Weights of a small mixture-of-experts language model, trained from scratch on English Wikipedia.
Size: 8 layers, width 256, vocabulary 16384, 61.6M parameters.
Experts: 128 experts in each of 8 layers, 64 SwiGLU neurons an expert, 6 picks a token, a sigmoid router, a shared expert of 128 neurons.
Below are experts of layer 4 (counted from 0) of a mixture-of-experts language model. Rows are named router (the router's row for the expert), gate (a neuron's input weights, with its number), up (a neuron's input weights, with its number), down (a neuron's output weights, with its number) and show model dimensions 128-255. Each number is 500 + 50 x the weight over its row's rms, rounded and kept within 0 to 999. Numbers have three digits each.
After each expert's rows: "comes before" lists some tokens at least twice as common just after its tokens as in all text; "comes after" lists some tokens at least twice as common just before its tokens as in all text. This comes from a sample of Wikipedia text that the model never trained on. Tokens count by the router's weight.

# expert 28
router:417565517484512400394549456457490459501499547522633514505382542540447524521545504494460483508422455462507526440481416414544554504480422581464526593552542563452531555498479447489531524432522488514556517440582518542517509444498598638605461424494392535570524546545473490477454492477524583487588457436507497488460518578432578605488467410525530503550573449502445488467526461475563456559545
gate2:451482519555439503430490535456533430443544512492462404503539502455511441584451525501371489507556433456304482510526559465529492458482454481473531561523482575556510512615437481470505518519536459535467365474505469451566525572515470437454497510508468463456631489472493467465563521548613518472523547457511538466522549470502418546512564620425532495531404534519496478540490527537525596491462
up2:469537553511439452535413428509560474452551394489505442609452616407485489502448562509516541504552499410435506551513527453473439539556528439496555523435588563411488447534523480537534487485489463479494495524486477558553530599510448435574502518584471528513549580571552472431528497534521522450466530503476578527472476444513502502506459453521532559477424490456496480581463531496413493438579
down2:508583469509500470482540531448570420499611477443479523516569474456463497489525373480464470512544462533565424447415557476548457534479466471499527435566584533520555464535489485507459534467518523550466482441528432558497599588545489561571501580505499570528482528564552505508425490422417475483543543548434526507533465479455625429479476402614397516582507518492469495457581511565446566480584
gate3:526509461589515494445439485531476529521497474533546514441539425521591530511508616428538564545594536504424491538409478522544447468439558421514434411474551515467537474538517504453473462500466438533412453461481459540534476462495520449426540472558511497516491615488468580436577467457522493534483458450511531530470478538480430503453431548546560615472421501571468470489500491475472480509519
up3:493482518457627550575564455439527480513443520516485411448551576591570453472473456595523520571494426530486476519550489527451517463555505548365499413471526550464521570487496466478499581536437461517515485477471498436506519462519498480414406451552516425438530534450622464525540530511579519516417552450521440482521583556424562404465513469440459556507395572556570457523494558527527411521449
down3:521532530480576554451438515434535513495542559558463507505530457545498558460442546474440547522490542526435619542490527477537447569478484498560545524504528490483513514527594487509439595464441523566540458554493415494494446496613468433533472455397473566491535533421488430517536430515475503455603472500482384376471483412470489572505465453487482468477496482430565512455478443444477534432524
comes before: " |", "-", " |\n", ";", "–", ")\n"
comes after: " |", "20", " (", "19", ";", " —"

# expert 44
router:472453542531555439487473503463515425540471411582588446564459463478422493500507568599524506474478508540437493475515476486474507478481425540505545484552561503475491499462482485585492467466530527610486474562532500538436494462476564557502393567423380440554558445480484542516489491514491558585521475506516438526503566513408490584426394436513477503530584463454471471443586494504441486537494
gate0:512477504434490481495488543595510493507496494529541416473411464517563488508606508503531532502504608553468499497432497567469453458509353469464496422525521574508525461523453469483512534504563506390432510470534491450508604474451562509444480470585451452508478504513436608617495511472503541614531437482503430532530471500469515484441509457485571501488569510519389587393483605559554574527474
up0:565500513489574471503540586491433435311484477466452569482516510488480496493521438461448554495517454407481572553593460469541450520490475512512539519575547498549512478534540480451576532435477503497532468454531438442465494441532563486453512479564540424479534397525475464493428484484493487524563436481529418479487429495494516497609551385571545545521499539547373566451420544503431568567519
down0:516439505469431535539470492524551497484518445391454487477466520554468423551449516585478560606490542521571465537520465446541503543574533418467583508508507551463532561510517522517490462488454484446385465582449539497499574472515415548468517501546428437486492483511556480462554510607565520395562484507530527379400475518467482474617531425530446531462454415486555488520491523455437437605516
gate1:428460515567497482540377407552582566464480504519547545437536398497497504499518484512556553583457557497421475506430578536491487454510458500519473503461483537505530542505568526536549542449553445482556421469595495516566546436406458450427499512549472475463525458565549518496547457482515546423488530504545379432604541535460457575493570543497593463563644500448455489509508597515506562433510
up1:485475543413533576604501551544465491502553629439419497519521528528567466497562409541479430477505567511368485506524432501528538514471542431490495508469502482585620474487496513426504553478419534561476579501498505402501422519627525486480501472515404449488490528517443494383431461517514470526471478474494534526576506430441470549555470488556540492553457479588493532533470454447528479440479
down1:493480521408472469484501585458519473473527558555555387461604575546441446463609495416446543445571600487525552515464460440591556535567486526492387533467445444512553449566476465491556474449455477479534574530536561507595496410465542566502477501463531501522500447499472447513510434497459583484467402470522433427493533550542475497463496523471532498388485457580513534511559506460549526538582
comes before: " ", "|", "=", " •", ":", " Country"
comes after: "\n", ")\n", ".\n\n", "|", " |\n", "0"

# expert 38
router:387529496509513399438539465454450435487490549526661489538391526558459493501558522496467526512452452441492516423501422395564536509443435555469497625547547590447525544477472450473540540458557495511557533449599512532525476422479553600608425426451385529564512515541496517476434486468522523482551485455527525486522517552416533596484478405528507506565592521489447481462528458507541454561544
gate2:453437545466541408500539430406438517558436537545502439518498547514425504584554575494630472485481488582454509574455408541451507476454455482406419519571542552554582488567446437554478504497562423520543490407564473482497434544506524467577469462436478434527443504493530517601456459463522499475370530416529551493552430593459527441472538430500509457555628506542481479465577498508429525426471
up2:467392464575503453523533557620504479478456536534502462516449570509561500493625513480580566502592560473464402597582557527480510498516442485521511503482518555521532538398425482406483598437597498469489538528539500420544517531467426600515463483492497597499489505511502550454494551504523473428437439574564493502443467599540471529479358493515550560467384498544450530500450480490506573560416
down2:488466486429510535544543532544500460499621550501461469441539477421536449498487524381519527511514429526471518453551383513533499519547547414501451547562454475451457465472492470554552483533427510502573530498492537465462502483402545469531353521408634437546494548495501508478433431576450560357515489511472535495554445495444426497523577449533418399562472485431481497492585560554440542606481
gate3:508487476562454523578448505560522486541535480390468475539476498498481532519520479453491451558458451459569534479473514470472507538532497506434464466530446431489508442529443466491413435525621526465597517503587438501502443405457522510517373571430525387523427531505474491473474445491559495531522516530512514644491476539460482539448574560518525502590487485568428554392478542509461556468561
up3:517516467508611584502509503511540501458459437449524524531459459455490476522519419500486542520438526476401549513483475532462573525522540442528524462413523547488401438517548503454460564576571489476541491518508429496461502526514587488440519301548429441536467528472443485577489471501528449570569537451505515429416467524530447509441551478440482517547488472431461434469559485478528524484527
down3:566428454553527526523485543432423553507488449450493440590613470526498491504471544615531511479547532504573542413560577461525496502558623453574457516456573495508576469463504546468361429557535535582468469500462455572519480429515581455546577529438444486442495529477437528435486473557485527558516527501402488547480485536479504557549510452472511398573575599509508507531489538500396496530428
comes before: "-", " and", " of", " in", "\n", " to"
comes after: ",", " and", " was", " is", " were", "),"

# expert 110
router:510505457529529452468472481466489491527566462467553475568535540563396496499493615486469421472529446530433515458464412429575498495511441534425494481545533551527612511527421451500488547441587573525515534520508517551437459481489489622488526441437485492511528603495508528562444470482584641531522569467502476565525513428495545669544497443471512514535499536542456470410518501508516451507565
gate0:492540532535510571580507553511457427451537517629467484579489495547533460481539582534487526410501469499524418453572486503519540482521466462451558548454496484546408441482502458487584460431492491414591485483507469534504532455529602436456540441490442501511486557546585410466427411541527489590503509527521524449495510528493495485442477456471519445561547512612478512398452546563493458336468
up0:530512470527482410473488486497514528518512525473502534554448582416557610561509440552509511522485558517511515496531506440540511492588511463537473492483382582486447562456541550449475442510456465560541496421567511462460549533576486535526490438417483567510450460532485532357543508449554545469483530499522507604522525546580452486535543539449481507536586509446467523547520533380567563548475
down0:543500564486570467508527519512467433551527524561484564504458475546546584374548565474449560435449595461579533543430504509463584495537389445437507571512572512413401496513524533505523550585497484442539522527486561526573627473532515502486474528427424540483477560578567473565506590469558474539548478437458443399510554438440433456526383516518598534534527470521475515464499480458493518510523
gate1:523496454466459480553510548478517510453493519455476529471519556517489533475420568503569444438509460602562461530431537555549437455462464613440540484546534499509465531523567427544520512520541529522547397482508369588560547494526546513507461519426530561435518407449526572438510489559458475544520509595513518596489628445533550539597462395349493532494535511412473532475524479403501459517484
up1:549486348485553518481455418521485486578500538506509464522456511532454448495490506470445472388501414500440413515560471484551586437440491583510522453475460565462384526532433538423514518469458555541465490480549516547404514516460457540528420476507463448576461436513593455451620507564448504554426509465564548400479523472564474429545514541497475459508553474572544436548515403498555472483516
down1:546556575519536403517518571467564509422525489569520494520502486500600496450534384493411502445514534391443376483550441561548467572434502586508532488515457555587520527492527526490429539480424643519354454478515440487517599469522616592535474477514519582492466481555488456605473484508449539453515594462549541430530501474545505481505500573494534482557497407534491403511569519547452479470451
comes before: " ", " \"", " —", " A", " USA", " +"
comes after: " |\n", ")", "0", "1", "2", "3"

# expert 49
router:525532517559440452492646414466508450479489385539553487535456499553532460558475522534504455435489489602446534475476511446576448524490509581419459564507482568458543588473457493506534479516459501610492598501584443538566493411453563489505399513397513478532475462543487506414503474514495492521542422456556618485415507406572584541536526451505484558559483449583445533479509434467470422526495
gate2:518514447507486489546531464575473513532419473421582490443449519478475507489552508592398557481528546625453528521561464486435536451506498503455548469477521505500535480409598440508403547489486546434523550501506539487478485505520523514541420454411545529507523548422542571464495450468499533387500490569503473606558551445511432505485593523407444476501484523454472505467534490461459577540539
up2:539462489536426471526471474523478535554501447649543504515557488520536482533549490493500567429457422676522516551408458550539461433495530451405485568540503561568475418504479476451502479546430527427542589532455489522486489513489471456446513565425520511481562476506519521464465535457515509430469453517512449461515461494531472555498512459479467578534550446530461539481462407577383447461494
down2:463519449575462532560505475579461550516498449427543526383511466471476441503487558543442522537522490482477388494467531507481553477555509512580491531440596471492467391496584514451436492526481435456526515524529586459421538502549488467492437460509419520564468481366580488545479521500505484462530568551573407488464433481507576505529496490555418468536536505410474512480527543522474553457395
gate3:528492474569495437437508553584484482543507385518518555491459487584404529507396522490499577473508476543390543552507588404513482576602408501499456583460457460521468540454522475440502559529499472563541418528510420514486531498408485429515498424477520436584491487471604450481475598487534530593514499472482488526429425454493462500491603453585474489399406540508540478573596457556471416487559
up3:546505552416472525534512510520497485462425516555507486587405512413475525534526469537562507458524464526507532587428496463495496449583649480455545539447474540556471457459491474522658573588435549477507507470542510478536463509492577472515573478403581465557542507473523526501580453569485436490551459509565560427607500521572408463558469447490516469466482508489495511450494432589476436485432
down3:497483469484544536588466499407552455468488511398544443445498552468511586482572471455516419435540466469513582464501494599508406550576467536496475498418497518459542512535483491468511532466514503464512514512510506493522418540420461395457566551495493531500502492533425492493571529494469356378468558553580573474485476549576409467562508596450458497488478472540458519561427430468530561380536
comes before: " of", " was", ",", ".", "'s", " and"
comes after: " the", " The", " of", " a", "The", " his"

# expert 111
router:501567461483523459543534470455471494544497495509554482587558509532425587532500606508427447485565435508476502507449454399555512539523445505477514499562550520492593529551481533501490548447618572487521574458449539594448476479551553597522520441453521461510567559518498518561464523557618570574495516445485499566515495502521574617501472446491544421513525512547420475470538478530548510568560
gate0:458591476435498476473420561552456527536498482592514489420363436568495457464482539462476382419547476477485469507581551460488433498512425460680452519566476549499420518501394574579516487459478517491393489509534492449509492432582482560422458449506477495516446500529509536549430517610517481475491360545499557579466494466495515428429482450495482436480446395532516591581566503534440551450492
up0:540564541514470493419481588466497483530566491449559399511476578461515493466515459480565518616532558550492480438518471484552461487366527455514522565531499494466511491587503461442448496503488377432506584476507590529453521539414457471510464509521443534522485454439524478450521508473457467545516407531555567546522479390466493527567536499469529513452418528434523483476475404489457505582572
down0:469611503527505498476470481520542458505505630418548408428468434553468447536506389501559507501580551549454484470443451528446430491450508483488546600468550472555521588511461542460550486512410466477519598465476519397467524441545516434432514546489489442562533560486546334498603559431448490500524479466582567461510417448514394512470478518490501516522402490567487492487499500518509609458503
gate1:573583428473396496469531543424504578542505553602420518494478475447526546434391580496580495464505385421346492529512469517601493508449568466477506421490518525530473528529504533505539520515466476455479639505545455510440520539492453548507494523509530449632517517513490479561426459529585521451578457458563532564520551527488532430520525517460436557515450523513475467524469465506551451402447
up1:491512505484452423516567526549511528574447503457580559525556542471542436545523472512471601372468596497532420387439403596481572500457438572523505559502492505477583422482478556481527480519418476471558555516490547479510503450555586514560470507511564503476434540540426566523493492515538433457490553491584559415404416427461565603450519540475423531594522547475463533468577547522537520487457
down1:434523528532506467466454463582545514532444431584430449465434489507503542530423551511416489471506522525443465484415557479543484372502538462516448464552491455420534500455494482516501477546521506469473554517526427488491567549508441438478525559638431474443503442485560524538413514496472587573548482512396526618565599503497505511550522483581575457541524408549566426452572545516428474492551
comes before: " ", " —", " \"", " Total", " +", " −"
comes after: " |\n", ")", "0", "1", "2", "3"

# expert 17
router:465497510526524436534536424530542462457536549533539508450437556462454519510430507559532433536510452524557481475385436335614521468483417430362548497488575489486555474473424511563522556428553474461492456452491514473537567369442488467546466493490555485514508541469510418521472479473495471445531426521532571514510443557508507517454462486500456549511567506600478451509548483481501444558486
gate2:473568454506488484498453447451591569506545411574399530457499503511529526552450522630598455493523482521513408509462461423513495484543526526471525458456511529635508453410554486592473579471473436550495516443551450454609587529539581572485458398484470451425544493504553462480535527442511491537551437489479550492466448455457509492459440478437461438494468526489394492564507524471514444461476
up2:496502531462440492509533371556546561516544559510453511447476517486502498559571395553540474391459561487461395528457545523469569502543511415472477501514461466470451464491586507528516486442433473598495553528500504606605496459449543491419506468499515548549500488507447559533520540536508501459538489407567429496484519407428555638510500566579474405469451412433496616459503407482530573520446
down2:533596478442466539451534568514486494486478348491473569478488444444477545603438505506526497506480506519524490580566549628443416542595513562506553443598472540540556507592494425532485457483543422467481573416432508537488443565543477446439533469474462535540566437512456498537486472502442493550505535583547497531508470437529427522456550515524504492472447436499367540483457505492579540434468
gate3:530483444539478513502443472494506481484510511543422519630571525507485520486402487534493493558591508494470534515526476480520590494523477546450497461492602451471414519549451511506495563519516540501490543588437490474505548416557551559579510520470555516496416510494538430539429460541507477430558465504497544503516516430485510466446571455515479460576465505604553455504588534442433576471511
up3:511421503474425477408583400543539518399554524467500498443432460461554500386501526544505537598460506547549448465466382396551525480540568490488655480510599549540531427599542516492553455521494565459533432524483524460416538480536532561556452558432548512457552553529562451429530602472585495457478464405550464519457498486516547439501509530500428384518408508479520551492588536525523520493452
down3:543536478562320512530516473392460506566581497498492472461546557435520525464516493459523447542558506515570492555525456430436549532530409445541525436520442480560414451466472541519512495598441500479407480511460463463539470569479429602548564489513527542471556570518511527488455484558515520484498521540452475484536482529545526470439499536543443534489508511563401499535517556464479535489522
comes before: "19", "20", "18", "08", "17", "09"
comes after: " ", " (", "–", " in", "In", " In"

# expert 26
router:428395514533507430489614467478500460495517484514507503512491385571522445585485580578478496472505531550462516491448484443507456555522503486491472468503560544429543552471449549579433507524549504564445574564561474453500496488523557528522511522465470481500538486510465510493446501368484481496509492510482543546485582447482504528478523524498586473525441523603463468379554474493472417533489
gate2:540475511484446520480563473472451488421498405479443484505431378514500554487521461443561499493535510406522445571546453494525530536534443448577599456505552522473535490502520489455481445487341586492531447406362534463544568476502498557500463474547543455465463522645495510507439485376620512506533514484551557449517529540411439539464504509483503437440496472439542479523483467513534469405524
up2:498507547565505451402475460481573599494553441541521491475553490533514547444502557466556377432492464424407522525408448467483494624534556463453613527584500461526447507506531413512536537471459475445488512431460557561495495528490435482436533501617497422584526546533556503449507444471537544477436457465463525512536406502502550450554540584481465439495529523510508467473421481488549486482464
down2:506447561503511543464422532498503516521453519406378524437518456462567468538465451569451455540418537471519476452529442426483467460378499574540475584474562483445528504453465493528465574584429478553509371484549483569514584583514534586581523515426424547455497507510537488582468510548476508542472520538522437479588523580589442476512506454531463472522496424493475461600445487515551536520501
gate3:380478554491507562435532429445455478501469416510446419532552478522561556430588551457457590524556499486504449429442506475525384527463457485516503533549477448436501586490490502449538480521582491450550493488494475479445487535477584472404474542443484544570500450475480449484484559404508454461512503536506530416493509478542483524525485416577463567491464481465543491425540485603535438511498
up3:472401468536472537498556497540465528454448433500476419516464448448552544464460605438514510531497534502491444457484505434501563477532510447479516527530464398485541460593426517499574481518411466443461552482528556461487474516519582546451494574445513487514476391432507382553462569584478585474482470457530512516501522504483393571488485519507501557427568499618542373448500535494560450554482
down3:529505463443456409567539473514550573538580518450566410457600481470496517493431491474530499507469374493471449526600563565495444567525452525499479486497555487450528436462522568591463452552407443495443449451504514505540540495501523458549523456475627523474522505516512538430523506546597576500430505500596554467597458486521441414373575549527440558563567557535559485522434472496412528462505
comes before: " of", ",", " in", ".", " was", ".\n\n"
comes after: " the", " a", "'s", " The", " his", " first"

# expert 89
router:465452474532542425450471411519500481545494463458453457527517445547477412441545514538534476592522462432478590462512543511549489510528427507510413582489504470529582512517544409529508502476579490575531471591460491483549491480484530456472464552586599519564506539479553431514610447465545485511637514565533521464613508511587482496473447506526606400580402476468436440452505573533452476472457
gate0:435475551509483447372561534485525519507572556508424487575492538470452445500561499501502442474553545475486555492531544445523501415600451554460475506536531499427498515502516406487388440551526520475516480515420518452492529563513564489528507478551478436492508530473498425410529434405637493527442424532471572577432635473499531452419463604538393446509615485431466558477469455571463545518510
up0:464443468548495430487456501472530528507371594509586419476526483560504528502526495433474444460415487627507412407536564434518412568414547505413459501529532471519507627415490501478522494493531556427564607529567448488460487477554448442497549508457475548597506534473530483470527515480473510429464542488489592454485473375432480587407548511516595482476578429465523536533457440516527513477407
down0:510490509472534544541511496422556443542461461471430508466458468515553549437525350442591531484544520462474461469541467562521427518587477484497526525436544488432576524608488576513458529490510548448496468457472503408484540466539549532490543445558445540508553509545584497510518502475343440499471400665555463470473417483481517497478516433509529481529448434622454529482568534531535521447497
gate1:542544495496504467512523536473470472532462597485477454506489583541526407421503567556483627548434377421577504520506543530629482492559553501515544471635538578499541551512521501489464535521548509407386514419476609495387482478515398467485446466491515502528533442540428588531493439525591492622528518545518418438518521543536575401467527568454580525414416492510519506492570440560606491495521
up1:491464498421530437434429515577448502411513479415454525446459501551474385363513499545514386497504468491614565488566536489551570467572524496608471496449495591520459412504541603562536515433454443449596359472434453492519492510505578485616514448513484498445521522491519581481502414458504484423510545488576555480443593490517468438503513521516523443587478578468514551450535473564527534517519
down1:507502467525601511512559477544471556570480507539473535599494627511498508570459505520611540539500468504537542571539437546515577503442523458521552602491503505442531537542563453528537496619452479577459442480476466482499477533451459415517423481425494482590553519484487544597495458575480534572469504512419426506571428512546550443626463532505566497538472474492460551476489608522562485518380
comes before: " the", " a", " to", " that", " his", " him"
comes after: " to", " he", " not", " also", " would", " and"

# expert 78
router:435534468518587466475517471503450463603447468614473417513533491501479375436503561597578512529435527478390562385489496494561463430593460497562474621477508528588505501577536410466427481437536509497464520490520539585514522494475562491474364471477484554478529520540498484551552529437506446525475395463512447560489504463502461515468508482469539476567420481591484557439512505458504473518517
gate0:583491425525545470450553538555527468572567492430579419474479465496491434488575490486536403439541477490521553505457495565531554453442495481573526623502430568477437525478517550490453524444479434546522492507495432514497540561489589452416440433406478446490447567432538478554498500527606535419490437515533500549492553484426442490531483489576450579545516463480456384524504464524520538501492
up0:543436583430442489526510502424498479477471436491436490497439532444513525567520479524518539480434561511578534495591451597563564532530466534532441481551473562507467524460504447569411584459533463482454584514437452449478439531602442552499575520496526455504513460488491512490437550573457434505435510511456467569447420554582490515395448495503568594519437527483472515553430391661534506553514
down0:473480509547475523478558552511542490582472517515516487472477489552420483441503523376592530543460462496480421559447500521476563476423557429514518471547502512532426518535491531609495557534582412539533485513603488522457434531485549476449542526555552481513504521575564521435490386516453592532486511496525499488447520422407580503520610482459462513483488454555582505524538531537366608538510
gate1:461501552444560516552531627511454518449507583483480575522476524488490566413589498487483502426520508547559453502524511528494466548500365497513472481519455477474451499515414499493464499502582452433487468526483585502513477435384498504572541530507459506507481542596486487536501484464492507447447468553501507447516521601497512454353430449561521496543490442492554600457546530553501523402536
up1:535513501498447437482413545480580544484547524624571541533544483534479426599501494451488516504479560481444499539458535490481467526455565507464524619564451414557507443449423459456576508518469384551465499479572426446560538506462531535512472512510553506539473411548433563565565495500521503392529484493492516492489500526562584473379480436514467517486502453496683501460482455505482599507482
down1:519455482419476488489393512454466506565465486486524488470562535469539400514436511533488466439512469548541459341477485473571568498436578453532490529470467526487516555430393493514546497547428541432461521520461452456475482557461485587462507558515423403427512412563537495424544555467562433582475523480527547483548462529532455604479501487491557409472486453550529523490470467571445502486518
comes before: " by", " to", " in", " as", " the", " on"
comes after: " was", " is", " were", " be", " a", " are"

# expert 35
router:443449530537520531556448473457469402508535534501521504533468485519456543466481459595487478501484519487505526523359456449556530474562407384395524517509533497516528448577439437610474594477525502440509516490484410494563503424512610456571497518476558562537547512448528516531475487535527439430555383485538493489518482576520526534449490464515474517517527510599473428480538437473493474463493
gate2:454525481523466569660406478525536418576490486560534528536526447567477495570502472531518488517553392423460476537429470542584494476521505543455418487500448585540514474536470448491432488476522559471439515483431499437567495389438467510492571541554440481527406574422459520552485523547561518392463514584485510504539449512499554507497552549544458475524498499585486530409473476550514493436472
up2:554526460433546478562561585526523442446510488515451398461474497675505441525521476395482533531434485490410448523549549526438490613477561577544493465581596531450528524505478465464474548476467475442494492520481515489528586439533615565574458463461485471549531465545578534462485528519413412514463461469509641403505572456482523575513500500581451496468449506508527463573614562564442541489497
down2:494502403513449514542438509467500513532601608562522502489482457457478494509501534569419588429515410447477524504544442621491592413500535440523552479479426509580515491493532485505564519442436363480468499453488514547560410401510426568409572457439567536574577483493523540546489577576452504408497548523493445475450484496425579618568521448517521477491500561423433563436428471471509460455495
gate3:610472476480537510537467510446541474536403566428425531468552536477577487568551501493546432418523418519495547441479421503501475502445478454478555544604420518586493542515397490568474405522593568458491576443522414468496473458473509508532476497495545597413524582508447617583536470445547572450429472598465502452475438484515595475485506477503486473485507375483461546450541515500575497541452
up3:461536538497505453521588470439462398493586470541449488498479501499472571436454467433509541510534501487560518467513476548645481454507398456470481488569441472449436434502520445498454450501501467454473578545493501496536454498524479372482433450493563359574467509530524447425506510497490462466465427455494482439535517522517472521494499508558588466403581474498538450481505408555556540494502
down3:561454483409537570568543412540546564511473535489421568490517457546463552486481493543465458537540512526498479525515552480473408606519603475398458442464461491456477548513533438588453521580528560509626491468352461433560496475538474531576360525586470491517473411543484535564488441518579491569435494542485475448487465449490504427587433484555517469511540583418555505473511449453553500590531
comes before: "19", "20", "18", "17", "16", "08"
comes after: " ", " (", "–", " in", " January", " August"

# expert 16
router:441605486437498524443598441429421479580485582437507498486467479493455572606525550494425554513481469529470482528499457427470561493480511440419475581485558487572529551498431556568519508447598542509601527422477589548504517468487572460463463376463488528572529536459527475480465492500550528511520458533481595527528481540553522632569452415442532384519559519506514392473542522498572432582531
gate0:583609483496543517450511466536572396472454531490526487527493545422445528438490458469568485488458451495475498547503417446562493445519475519529478470447462541525477488500487579485495493464574459526648548470474449526427533475581554497501506542470423575472521504389572522523431568478509488504571388441588492530451465499528503563521568548521466497594593488474504499578504548397394516408552
up0:466440514514491522520453515543434508508473527566600471452612512426505462560559598511508523516588546550509496518468536559526448466429545589488466534475495490573473477580458572430474494426457522521472514503540522504486495393465435530535505487480537459578519483518415529487480441559593464598452368586449503524516423536424479497525464539475519427409526460575506522565635450492465410457387
down0:463412478478504510488530419454498461581448495481470566517492517536573500525496474422433584492493492513474523598517508584463509446513591516569496437575444478458483505542410568503481566461588598494453551536453480521475555407472459478506452485556558477507550480438419479553406574513528469486466549556514515560481471512501436574479438430525470539518557524521562408454445582484458525507571
gate1:598467495491420518452464455588488484544459484490528476521591472492590542443515512548480481485460482597464475569453499381467412583485466416493530535474505405477407501480505583483495527536487450482422481513443560544486449486504457455537596506427546499609564586473529586567524513546582508508420501495541598469431508528547527499469471510530451524481549445561519496444528378527495420615534
up1:493471511527506470468529388528442476518552430501587480548503536458447511500527528479507506411447590538436457454554432497553463588539590536608506588467623422427526498469512496403465486448423467522441504474540593498553439540508449440570425485514472547497508580442507506546524369462530403533469568574560473468478434507498514482573555540467460415512441537470519484536552541494434446550520
down1:519509570533477509520498442625445500539540488440441508391407578518521505537456521490450605527461482523470480575451691540485488454459426466497524397457573424465476454476534523477536458512447503499442565553426489480609525637498504434555456556420529456454464541501457478496545458576547526546512520486494487517502418487497542524527624478463527489522495556495502390475533508548392516430563
comes before: " ", "|", " \"", " Total", " first", " Party"
comes after: " |\n", ".\n\n", ".", "\n\n", "\n", " |\n\n"

# expert 3
router:482502486513517452544516492411435488503442429524625457547539560559442482480490592500481448503542427552481545421489431412569489536536432531509552496517590522477632479531470448482480506384572519559506465526514484597492509507520542671597495490444502490518551590503515473556521506515617573540513545461493466543485533508474583655516493409505542500483519538542416536451548436527516535526589
gate0:496438572362480453565498468411485442535417579596456472504529530565505474531510507531563573484461412435484430580477435507480480427417501493504510541441464462547593473451520580484479488505529545504444495472467555504442519448457536534505565498538491454492602558548537569510514485557520498421466522490419539468434484526508506520489514379486563535524599497540444489457456461574492538539446
up0:519476527557385454631520491461559466540487354478508430508528503514496457467502504474504546471388437558535451474497448489548445557464536499525427462449498498529441552580516570521524466517545428549495411467381534523571480448496493506473458528636529529522373504503456606451458474489445434527495540479529490543432533485522505529541511531473537562443445517501418567576515479488433414526568
down0:582412487482504575468533557539420524415470570475579495582506447457449506495450542535454528421431556509447479535426556525368417464376456584456580455509504510462500562425548463433491467597533463509519508562558515549565539464521450578514567477458501619511435534567456520414572462531465433507547488554482473548472480520391512583535449594510473626498525489479492435480515528433437507490569
gate1:495529506569607558523472474456548499485497467500486453576493561515601468562546429517559492546476590493501535498594494493517467457586444471444537499403453465507541491627478511596441552505576483506478487516548454460442511447557546545502457461496546486598458408479542537517574570518505549555563559569540546598474513544452495542545540519569485491516499517447555470497525536521468414431567
up1:489420417533508442401540421419463475516612512516553463474387464485556413507491488547521500485498474403480542526453516442525442465595517469581539496464518455502422545481491451482532476555632498480476525420451418348458506466469498539426536466451515417498514525444525473553560465516586476554528547415518531439535501537484503568441493529525530493460584449496437496575533609598497430512477
down1:537556471568502541379487465535556428469599472539453593543477532628474520511505519417562471578484491644495591572533456514524521549490552393531460419523491422491499444440542478452571515477548476407504381470541498502531495467528437522516585453508509456565510382410532489491473538526587550501516491491566450504466517444441456564499478502552472423483545474476591501443604460449460491559481
comes before: " ", " —", " +", " \"", " −", " ."
comes after: ")", "0", "1", "2", " —", "3"

# expert 103
router:415577511479514416430530464457474456497515547519662489519392528533445516550549519490468484497435470444490529452479417404570543509478423544494528601549551558477520554489478432474538541434538482519550504452574537549518488432477569625578471427479347546583513503535480505487426474477499580484557467454512511469453513571442554605492478410505517480554561454493423467474514476491523446571563
gate0:457472490479471522521488424453486420431515496454496512513548378508462506558554522568472513435490472653510471476574477472545532531523479454496480473487536617482425514442498556496519527506476524482484599508569384545492485474405542546550510564463521478499500460454510508544513391519548530468463514437431573474534479642525631596526594481505416492514448451490545630509536447466535548467524
up0:504510435503530537535437582456459464555529569488445533541538561576413484568439448531537431501438551455467506525522547522668493457563563465557408503475473540510516448454562548479558472525544510487464546507566449515429436535525578461548511489473477514470495521479567417519478526436418449442454451435528453447564503468416550485499455484529554474552430529458513658529510566464570519443490
down0:478514529542421443526459540463421417456541520498522491469512517531499558498503440491475565475445525435436538434533430542570382477538633490472470462477515482393495518568528487456431469471499491530525519607504506477455477451402502611565558595535450491492465556507503555574452492507573481436463451386514441492454501496482457507492546512476565634517580520538467485531475465459412545585497
gate1:450477465494385351532466451498553510570534568477467473488540527452398560495551551467499531557522490402434468450484564461496495586457627521527453524517487573529533483468532468510510486424517463493401423526492560535464452568406554450409463520423480468544417538528551571553397536535473581499534562519609522489484476475498520489427400433460515446517521488514496482457545473460445579548518
up1:498518476529392365625507512530475437561634609488526481527462499471482558585467442444450433440519492589533453488497531529499453447501400496464494436503435512601570493470542499474477531526532531583483446434512552533473458441459512539391515477501456486533502518487529600493489381545496478548411534474533586466551527443518448500540472476536598535505402454501528466523499462529429505486517
down1:526521455411510437473430449444419585521461519603369497481531468433359426460524476549489497541524537471518450510587492558422489436600568524374389512484439424501503481538572441436481517479485528420515464564540541496462474520481470493460482422482548491511455570454536436430433447484505578509516540495458433424447329472504629477552538453462432477448452581472565457538575536518581419491467
comes before: " |", "-", " |\n", "–", ")\n", "00"
comes after: "20", "19", "\n", "7", "3", "6"